{
  "d_model": 192,
  "experts_per_token": 8,
  "d_shared_expert": 64,
  "activation": "squared_relu",
  "balance_bias": false,
  "shared_expert_gate": true,
  "norm_eps": 1e-06,
  "positions": "rope",
  "attn_scale": 0.197,
  "lr": 0.0103,
  "decay_shape": "sqrt",
  "doc_mask": true
}
Below are experts of layer 6 (counted from 0) of a mixture-of-experts language model. Rows are named router (the router's row for the expert), up (a neuron's input weights, with its number), down (a neuron's output weights, with its number) and show model dimensions 0-191. Each number is 500 + 25 x the weight over its row's rms, rounded and kept within 0 to 999. Numbers have three digits each.
Before each expert's rows: "raises" lists some tokens whose logits its average output raises strongly, later layers aside. This comes from a sample of Wikipedia text that the model never trained on.

# expert 94
raises: "),", ").\n\n", "5"
router:506468517494477491521493522525507534471546520503477504551509450499533504548516502515492488474511494558499565504483517471513517474484513491465539528494435520477539490497533543470519486497488511512482535503512494471471486499498532466509525486520505514488512526508545458480532492476488505503550508528503531450480496523467492523479500517457462484474493512483459479520435522505495541537469535444515499478500537499525501526511459506511517488516485489482481511514530513452484484543521522491473481486527485529476539506473489484482465513498490489516456492490488491501479515513469455541
up0:501497515481498477534505508470491529458569498537503476478497461515486506497507503519478510530544502520475565519488522499526484483499463529496477498501443496488502471477491533471530500539520502486535498488500503468499482468501456507525503488509511530512479543472504507470537439484531520514543514503486507474500500490480509481489536464476489479498488492453519538491435492507505494476492522456493491508463509524509527530490509476506558513539480515482488545522522559510466534514516515460496505541496503491486532499474522471524459510546461541535490480488494487488448466498496456509
down0:525509525478530495528504515489457448515502462512523458487498454529555505519482468526534540459521470507463488508519479525519476523542529511465512505475501498510489450475519511497505513519533524516530515467523509470451474518501461503527485490544521510475500507468449501512522495501479534533537503507500467507495517520523497492478479467487510505505453449523481524537505494460511528531501484475530478492477471535495541476487501462491520502495493449518484516502510523532456530514489475467534513527484488446479505522466511527502513506501452542460515515530492512521499467541509466529
up1:541514458505483514516514480535460535521488476468475501489512497525498481544500482488536508526567529502490495468518564516501530462511536496474493508508475516468507501484495532552502503519541485471446549503527501515495538519513461518520480488498524500527522487524526525496497487495462514506494523471483498491507488534463490528542524510461467502503492494483485502499471493482510525472457535512512457488485528504522465555510469484504495470531503498454527512523515543507536480532490538513512489483492529526483472536467467528510506505524484534573519495449518491492542474486465508486
down1:458498494421509469500508524505533489523524502516570486495465519526508429474486518501555450461480493543486519540507511507518424485501517506450531519539488484519481469438496476473457533509481491510500513475480508535514506526496514490501531482513495498464462501522502530484437482515528501566530550496484492507497548488466521537462528474499487519485488523531484455530505479483474497522512486519480519496475495484497493488489509493481496497536532507493518504525528516513503510517526518531533496510524494484526542496500499500499473505521537517498518496498467502512520518495524511494

# expert 30
raises: ",", "et", " and"
router:487513511486554458529515509508476551485541514500488510542515469479502458527481508486504516525500487513533494465531451504504496502486506502488538535468488526463510467502557486528465515477480515494476523457486510484496477539489507471507530542515515464441519494505498469469537457518472488514535514489523521474505544530462497498457511518454489498466505510465442471519477517483515539522481556470495507475492519496526528531499489511495509463541473494503522485470485506513490450502498509476512509485492532561501517526523480485461480501486516479541476505454471501483518529483498513467
up0:503519510463534504487527519499483520483512542483489492535549527488500461524507492475520491513464494497513486490458477493509517552517476498508553532490496533460523533438498484528549539498509483495485488480487510486483463521463485433538538497425487498515493504498509484471533481522434495524492515468533503483502493541524511499518553512518475494517472496526471531484503495497522471537520527499523478463504525506493501515531498527534468500508533501478498497508462510478510487470521479492510510512426518534505529485477505468482465483488487527530457524505470499473515546501472473482
down0:533546439514511466520482473525463497508498542471499501524496511498519498488470518494509479518545523511514500468462540461555527518499469485475478520511532500522484515496482473497478521511527493515501484529504464465491499524476488503493531539475485514460570473463513473479510466511531525502496528485538516503501525512522496529468468496515499490529460473478518493494499513496521466496491514467544455504498501514481504496564533507468513500505532531482551479489514482529479451472505522478541538489477490528535529485476490531529474452477473526436483491458485479522483483510521509481
up1:505493503511548504502529526510487513465524488563478498506509487484554491513488507481519494521510473496470480507515481512527497509496454522519532520503426484486544510505551529557489473507479493481448514558476510480473531531524536511508526543488489503497511504461507479497535488513485481484500482527501481484488497528498534498513511510478497504449506471509445562484482452523539516493495523504495511497507526442460477486511474472508507471545472515515501507442512558454479485492488519495505480466459539514513522473514473475476494516477525505480480490461494530455478489487508505496
down1:485493503483503474526505492489473437531499490496522523531486501514516487487534506491453500474489457471466462499524497483507468508497523505549452525483514504547494470511526496441486520513498541476517481491523549489531491472538472522492519506508473475467485488528539544525479497493546482461521487512479502477563508505508511511548465528485535530514469464535480512487501465508459500529488499516480538495502504485525525465496545479529497465497481557530512490475504526523461522506485515480535516507496505493516526463484456497487515491548542454523466512511509543471495488476484463481

# expert 4
raises: "im", "itch", "\n"
router:527502534502496497512507503520510580455533494463511518463496497473541466507507494528474495441546469525521537461530497497495480471505479500489546532471485492471534491459512522519484491506480528498512537499478444478493484497497506452521490564495511506447525522502525447495530449475511520472518527505480488503476500512466432540502535490502481479519502521488486473556472498501462486530497512530467471484524512513513509516507448505476495498510509470454541511475486505470517480498493467495508473505529506537524461509503483485483486512506494474500454489485500535491501507482468481509
up0:492532521529499473521455454536463518483466499501537523504510551514508499489503476451511542501506497491507499487536488511475513478484477517509505499527522526498528496536559513495502459476520549521468489503472486488475484496516501448517499500483519491481505486482520568505502506496521554520515506492550484467549505548476535526480480485517489469495512474509494479528514507490486552506473510486547521459463478505528501478503491499494479460507510469477527529472473487449461458481479469475541497444534536498475504507547510524465528555464516501492499495483478490490508534528486505504
down0:448519522496497512518531480489481508476492481466524449515517525507498504504541469511480503525516489500500472498521465504499415493531492485489518516514492509488496533541478534480505506487487525529521511542536487466462476537494458481499555530459531526511509494500518500475487476474542546470508528529467565485492516458492475484486475479530476504453471550485513512461539512551501521531463523465512484539488469520511467485493532513488484460527515528492518480513492501524516500503499467515511488499486477489516487468464495521526520491484502502478443496563501514499537458491505515510
up1:533523470513497501487483515490507504498504459515488555521458510541491495529467459521467468534511504529518524491507506507497503525508502487561477498455452491481503482496416528530483531477533501511505497501482505490492556483488517501510500508520512539457518527487516490476463498529457499498470518491496510464478491488517471489519481511497557550485492520481474512483480513483459540485530511517552525510493477496514468483496477531523530501475443476467537542481462513496553479512532489464515498472540481503483516512484512459469497531548526501486520448485512529516481497511469513495
down1:481506470523465498486436513542468484517482488517478476520489496493521468493499515523462485476535494532505492533503510477536455515529531498537480479523513466519530508491487496511480473506482525495498504484496482499511489551492485483509490484521569533516518488533546500488493476479504486515415487504524479470462534494508497501527501482541480527473505465521505480509524504482454505502501496482498535512519506507509502531515527517529485494489501527518477455534464522502507452477483495507529448493457499453520516502497504414484528483471496482548517560529500482539509517548517467496